Below are experts of layer 10 (counted from 0) of a mixture-of-experts language model. Rows are named router (the router's row for the expert) and show model dimensions 0-255. Each number is 128 + 24 x the weight over its row's rms, rounded and kept within 0 to 255. Numbers have three digits each.
After each expert's rows: "comes before" lists some tokens at least twice as common just after its tokens as in all text. This comes from a sample of Wikipedia text that the model never trained on. Tokens count by the router's weight.

# expert 71
router:134106097097082132168143136154120158081137157136095137137089144150108133139190126140107087117129131127111118115170157124093134098078145123160103156109139126145132108155144136175146161137106144137159140149110161140118096122147110101149106119150122118126169122148130115079112096117121094119079127119157129140139166145094096135114132105091161109107115168156127121104113167152098118146176155133120136130124088161103113135097122127108132118150096148120139125111106109121149093127136142168069114120115101109137094127133189138133091174154109158141135140117165113112091167107125154155138124149152110149103099147166136142120190127126109138133153127143110165126135119130153143127156126138093109075096137161135129134119115098121164156109174155158172115148099160081152142148167140
comes before: " ", "-", " -", " by", " tick", " —"

# expert 80
router:113131076096122137099118138113123139132114100101181142114161154133071125129141090123167132146121124131149144135133101125146153090108187100128114138100140111100161115160104193132110147026085107144153138105161120092150129131135112118108131142093151112139138110110123088107140108113115120094128140127146129115102144118125137120093156125120109145145151144131110138124128135144119070086115144116149132138126163155115142103063125144137136084125201120127086149111160159149150127150125139140127119129165135117098150128104120166107155129113129181126164100123094124141117134105105086144111106129119160127124102092147131099107098138135111162156113132154168096107102125146137127078146122110107131111118104142111165163155136148137119107132068165097157138130149098158145120134092148
comes before: " the", " a", " his", " an", " that", " its"

# expert 105
router:144134167086076164166103151116096125175151137113185135120122122163127165145132135152094069121116121150117072124125042131134166090134129148142114106165149134168102154132103124156146131135096077116127141092124149109149115175076093124110103133112115119098123142106165194121143147117159095151131128185157111093129128139130119137132138136111153161105122131117109120107162094084143138091107152145123140114111105124160109125131146132176148147157121149115103113130140106125155138112129137165065129112153107102162153137135130141140108152155130152132118139132148163111169123126143086113143118135135145137127112119137110108138151071163110139125105113131139131119130177135147119150120150132140127097104116126139137113120117138205104097123121126122184132130172124120103143135115151
comes before: "0", ".", "2", "3", "6", "4"

# expert 74
router:140154149104107160119126090155145137123125082143116159109097131118095143169145151122126150115154159157130114120157129100107156118093136098164122158113109097151123079154123144141148161116134134138140125133124108123162117140095121137158099111147110114140156132150111134118133111116116081102084131103169082114117128156120102137141133133083178114124127162152121147114137174115092087113171141173069148088095100136104136097132125123115093151132083174127134123157125161105119098158153133157102124112087098129160121086169121145199133147123109168140161123094185149133107145143123161129114104109174132172097107131153117136139131094122121113138112116168100133126107146131149123104144105143123143152107186133113136120155137103147192171123119121150098116145126134123116151137166164
comes before: "-", " ", " to", " -", " been", " a"

# expert 89
router:129114094073121131084142137111116127141134086133148174118152111133088127161137095151152121139105156136183134156135094142140157080135147111138107121124117115076168102091135127151108141134147121135085105139148108113153144125161100133159145141111162147123129099096141103150135117125098130134142139103115133130075141118119127127105140158101096156145115126112130160141109125122106080126092133140133124170144139126078111123107148119135145056139179114135100139126165143173157128152128142104140133109163126160097114154078131154119148144135121147152153099130098126165081101089116075164162126107154158133138156129131118099086148144112102141136094118162137114126076113125149140095151129102073179106155119136098171180125164163150132143112113145153128135116137095134174121146114134
comes before: " the", " a", " his", " that", " to", " an"

# expert 100
router:149144100160119101144134118140120137116178133106160163174128142128134106155147110121094132160120135155140133108126128139132172101155130103104107153107104098155116167138137095133111131125088099088160122131123130112115147133113126179064119136130124144083134157121110136132114144172089114133093127183132109095131115116106130116164080126131146123110124165121115156157107119149126170110131130144135118114139175115130146174154119165191182062084174125148116153135113117147136168111077132139129108097130139113148132128097078148129157139127120152060163115115143150138093152087158144151103108089112116154121151102146132110136162163102127101118131111113176129115103115125151144138141126145125127102132161125076099147112092162166129117119119117088139117137081148153130108133146124
comes before: " |", ".", " |\n", "%", ";", "4"

# expert 69
router:155143145150108107152140112139137118121147071125124113131132142146113128120131134139097124144133146125119116103152115073121133107073152122162124150106098127156104113130107119116127168135079118123185132109097126144127133167113108151136081104116111118148155140139125157102152112127111100095108115126144126131153119110138118146124143097115159114128147151147152105110160154114114095112133129156094187109157106154130157124120109109130141156150052133100120122178138149142109104128169163144097108140121127111141122125162150155176125137075104171141121129139176157151108149124127167125111073145121118152088106133165062114154153122126102112165162124148101153104123136109143120125132141124123186087095163152134120109148120062162166179116124126126118106143096170090143148150136180
comes before: " ", "-", " been", " to", " his", " first"

# expert 109
router:090117108074119139159112104086141154119123165143100122133151097135124138127135084133146094121121133073094137150126135126138122143104085123135146110107071121085136142166143142132122115162174168150119132111152124096167122118167197174112089130147117110123124145106087146091152121155121091112111159094149098111141128134112109114088121091109130074119134148141128117150110149126135174136064162105135118116151098122124145135112128170105113112166083131110109137103115135132137121111139088074130154122107154099120123136163148135148121137205157146123086093115172112127133128129111117130129138133137133098156132132117151156165094128095123095088131121127143103098118122112133150107096135114108099141126146070116116092139134144116162132158141102088093099125104154089127105102135137
comes before: ".", " of", " and", ",", ".\n\n", " in"

# expert 116
router:126178191157139144130149100138170106142102081092126100098118087141148133074123165112140070124093143109138135124132122126110154116157108115137156121114106057126143131141125133107158117112116108123130139123135158092114139117113148108133127150134123078116132171100177098114150166131188122057132165143155137130137148082121113142125150117116108120104142097175116157154135112135135153143122141092141128111125139102123134137119119143149098109125137110116145110137136100108130136149154055135115175140141149117118133157141150133163143109110110157201153086116110129108124128105122126162142112133097143169113073167119130102163086131101133140172109159111130162130120125103075116129154138128138110100137123126109152138165123141119131181156128134140111146130165120138100173103131111
comes before: ",", "\n", " (", ".\n\n", ")", ";"

# expert 108
router:087116145097137133117200118122137138100101138141100117132130123120166119112146086125127133111092138112077153132098175152078141154091118100117152100147087111120133107129113136157108100149174181130133119123149090100171126140141162160198100118128132166148133133124108124104148156119131147137162137147119133146161157157096154112103113142101132190085134123117128130174122152100132156169097124118098164150103095108132115158152109184145103156115111138142133113099109181096118143156160095108153136134134142150157128159125154143137087099180128156142140115135156111141131136128148139132098103118121095116166122125124156137115119131133153121123099127113138117117098116131147118096159111134148081134090139149147121140096143132123131178158126103083104112132125151123161056125143124
comes before: ",", ".", " of", " |", " and", ".\n\n"

# expert 107
router:112124135132122117134114146148115154151117097105144161110170179155130150174138159175154149159144157171137127080110130134102114133140081129096060140151167164133124137133128151125136129139157150114148117121136175138139140147087143110134152165128109133088145119098100165111161168125113123100126087146139135095127102122168187104107159112111157130124106079135119094137151148108125148155141106149138170126134123118077156096145140126088124116147126170135128146131105162117172124125120164130161115114130088108150140102146113127102097122128134146156196166164123136131119130133105098084113093115138155135149134124146132099130114131129154108127152099109117139130106140147137157130146124177108117149163097175149147113127081153120179098104083108122114108099134137167110133178148100
comes before: " |", "%", " |\n", ";", ".S", "%;"

# expert 82
router:129134159152116165119110132133123123088172161141110102151153162094144156142062144088110097091128093102135106129159176139111143094120138146152094101135177101147116134071103079116153134138161153126117139172136074122125110125133101131120112115105142131137102186129105122090107139152120101141141161095148118127133163102145114157163105110105091158118154128116142091102145136086113126147090163111146118091124103143139151153129117135139136145129168135141181124151118110130086149112123131195108134099107169144121128109198141094116149112136128129127165150131154154136131121127135156097103192132125159142123097151150164150146118172108165125150110139152116086141174135128133126114131131140123111089106132143128082089148133111114154126118144133146099133144088136115118147109136138
comes before: " |", "–", ")", ";", " |\n", ":"

# expert 73
router:122107123162108124142140143141101123156103142119145144139165146092155093108113130140142142124194105154141144157102183105125134117134136142173152144130147127122123114092121140140127146081130120167160149112109110095108087184141110083106124127136098145099135085129142135129140155122111113153165118152143151098160119158171113098144095124111114129100146151139111101094151108114119156146137151142135162117130133119119114115127121163099160125115109104122099106127103134081101082146091111086128112175127074169179140093115133141167138138111148156116156115169083129080140116107105097079105105145103110113088112166175102127147156151105088142091113133142135152105123167165124126127161103129137107131109170131146134115158136104102116124146159159104136135090115081112115180132112128
comes before: " in", " to", " a", " the", " by", " on"

# expert 86
router:152105130089148093105130160116113113095121119128087118115149116142124137165128118135132129116090164120100106138105112168127156119168163149145151134136093131097132142125157077102162133126105142084101078178130102143147150113180115114117131130118176128117121123129115095123161119094125116132095138083143099121069115113140110129103103150120091143127126132091131138181123102122126137140118162126167124145144169129115122130122159111126104083160182129135124138128137111160192147142122112086119146137109103120115126086132118157148169130158087126083128096136127092133114097102114126145141128122161102152131189154106117156104166118092089140149097101158124108131129139111148107119101096129112107145103112114088159120122136169103122182118116101111134126106102153134099167163070167
comes before: " the", " of", "ed", " a", "ing", " to"

# expert 126
router:138103151058158137113145092123093108127094110157097129143115108129120133141154143131109140159141132118137109142084139109133147146150081116110181127161169124098111156149108161137128162110079156121118117139099148154160123129102102173164148098102113151136138093129158117079124092106137087152142082133127120112126125113134112169112150175115142136091108100136150183120145118082154143174135103136157155137128125147161155136120175151142137162162140125122113148173143143143098106150126149155138121171104129074091087124150114123155115130125128145183163144164092126177132118125109140126135115165148134116126130153146141089112088146091134090114120148194147125142156122138112125136124120132104145129141121103127159131077112107109136154120166124097135104127141147092127106098113165
comes before: ":", " of", "\n", "==\n", " was", " ("

# expert 113
router:119163179162138139090150135130182134176083092102117087075095107106182162101111151120160095108097126110129125152131116117104133131135110112137169168123111070138115133119145103107111131082122108093135138123146168121147113104166161089123109155114124110110137132101162118144135164124133127088142153136098144143134153101112116118154126148103090104133102120181105144144107094133126141122152114113144105108102130074141143132126160119131080116131119076086121094120138095099155136131166101125155141090146150095130115152144156155140115121135131144183116115097154143110133171164138121129175139128121125149136074158118093067133116115147132148166109113140112145125145114126113149140149152124147090114130131150150153141142169183116151170154102141120115108133116153131124162100125114
comes before: ",", " (", "\n", " of", ".\n\n", " in"

# expert 98
router:135146100092131150182153113093122129098111113116112074117140113111128124100164106128132141141152121092126145123100185116111113126100114126105143133129148139111130097114105101103114102143158192170124095113142155119111094102130165104148111149158114172131130097129145120090156125104124096111105134162117121108127123146118111147135107157091149118118155159128145131137109166101173199161136139165122165161132129083150170134120167181124159111123135158079084114155113118124114115113144124126130111139121143141146117145115110121129114096136160118147101115122133137115129081121146132119107103150119129124165160104105159118102120160084165127067128101138144109135171137127156141096126111148106088124095132128128120087135169123111123125178124130072069108147094091096124100170112144
comes before: ",", " of", ".", " and", " in", ".\n\n"

# expert 127
router:146118128111106168150159097151136109123140118154139107113103110114164149154163165132085138132144117104151134134089161099055140148140126124129112097156151135132089127130104156128149160100078140124132099157066158170157124118099101140128130097105138145131164103157154067112105066135100103147131103103145128126124123110155132143144126146116105149121110106108131158101132134112132127147118111122150152133144088119168167159087144152151155125143158126119137141119144181146109131157132154155124144150096130147113102123135141116137134067093133104156109172127140164136102111105097161130099123142122123127136139163113132108103121177100146141072110176137158142165122157123121140167111139153110123111131126151113132131141120111056184103112157137126170091130105138094143121131137180
comes before: ":", " |", "\n", " (", " of", "==\n"

# expert 106
router:106120121088151117120183093090146159082137157135111132105096100107150093152128124121130155151133125081079130146129141107135139143128105121156143142137126103097117093157140125111112124162143173151102132116181123112154081146161164162126122105165123114142108101104083131119184093117090085124126117087153120133144142122119137128137107128120125132104126143170121143138100123086121186139091121146132147113144114098130113180154139190145124127142108111089081127127114143126127133143151093108128132155142141134122091149135118119136141080192160145128114117116135078135127099142144133125124130127153141117162116118090106130143072126129139093095131127144171083099169080142165109089114123144153121147123150091157121083110139144092148118149151132079100108107154141112157101117124148
comes before: " of", " and", ",", ".", " in", ".\n\n"

# expert 114
router:132128093142153139111187152128183168128131101105158108146112138114129145083111162127161123146119150094105149148103151136074114141140167137149137099130119116128108116116117127134136137101125177140113119124153141095129125111140167107116117136156109091114109147132144118129123197129165133084112196167124148151146094097133136085123122134135132135115121147129133086142110123173140101125111109135130130110075129108152151110125124151143141080079130136161150118165114145136121140154135098174116165133146139168132161129136156101143129077119097125147122102122152185090133133117135146119121108119108123098100117159102110126109091160086123122123095145050124160153110123142141159136137176147107106093131147189116137138146093154171151155101123144136112134116136118106078122104143086
comes before: ",", " |", "\n", " (", ";", ")"

# expert 111
router:147118102153117108130084095133129159145165127119141174160153125118132093118119161118122119128129115159153138099109158129126155140113077107125089144083151142158138117107146135146116138130169171097141148164114092118102103104147115119133122153103135130123148096123103137072098159139094193121105109153139127084134120114146104156144127119140127115096121125097127089123161165133129132136145167114107139131160103116124097127172074206133136100125186126120096105083124130147094158123093159102124132110130109114161118135156121155127161134115122148132133119119132146114098149121143182120062167074158122152126148107150141102121149183093108100124141133111144116128108131117127148148117126124160126130165132173093112145102149147140186102134121102093104140118104148166121141168125104
comes before: " |", " |\n", ".", "%", ";", " |\n\n"

# expert 65
router:152091142126088122168150109150103122172139104128106159072107128130127098163131185151118151131138129143110127175098117075083106136126164111150111160115111131129096124114119143147130169153159155131140116104135119072075120144158132108119129071147153134140160118129165120131124131085110137141138111180133080084162130146132111118107146133117121098139133127184125103094133089131122136156216141119139109132149144133130097088108109131142126111135074161126153085161125133112093073122143153153150111142137129129166137168137130110143165151118096131139146118134110126119085151146145096111121101113147122140115128140138102119159154156132147127152133141167148144117123154121163109104127120121091105124168133122134125146168144084143154153114141135046125158140116138122132139110127153
comes before: " in", " by", "-", " to", " with", " as"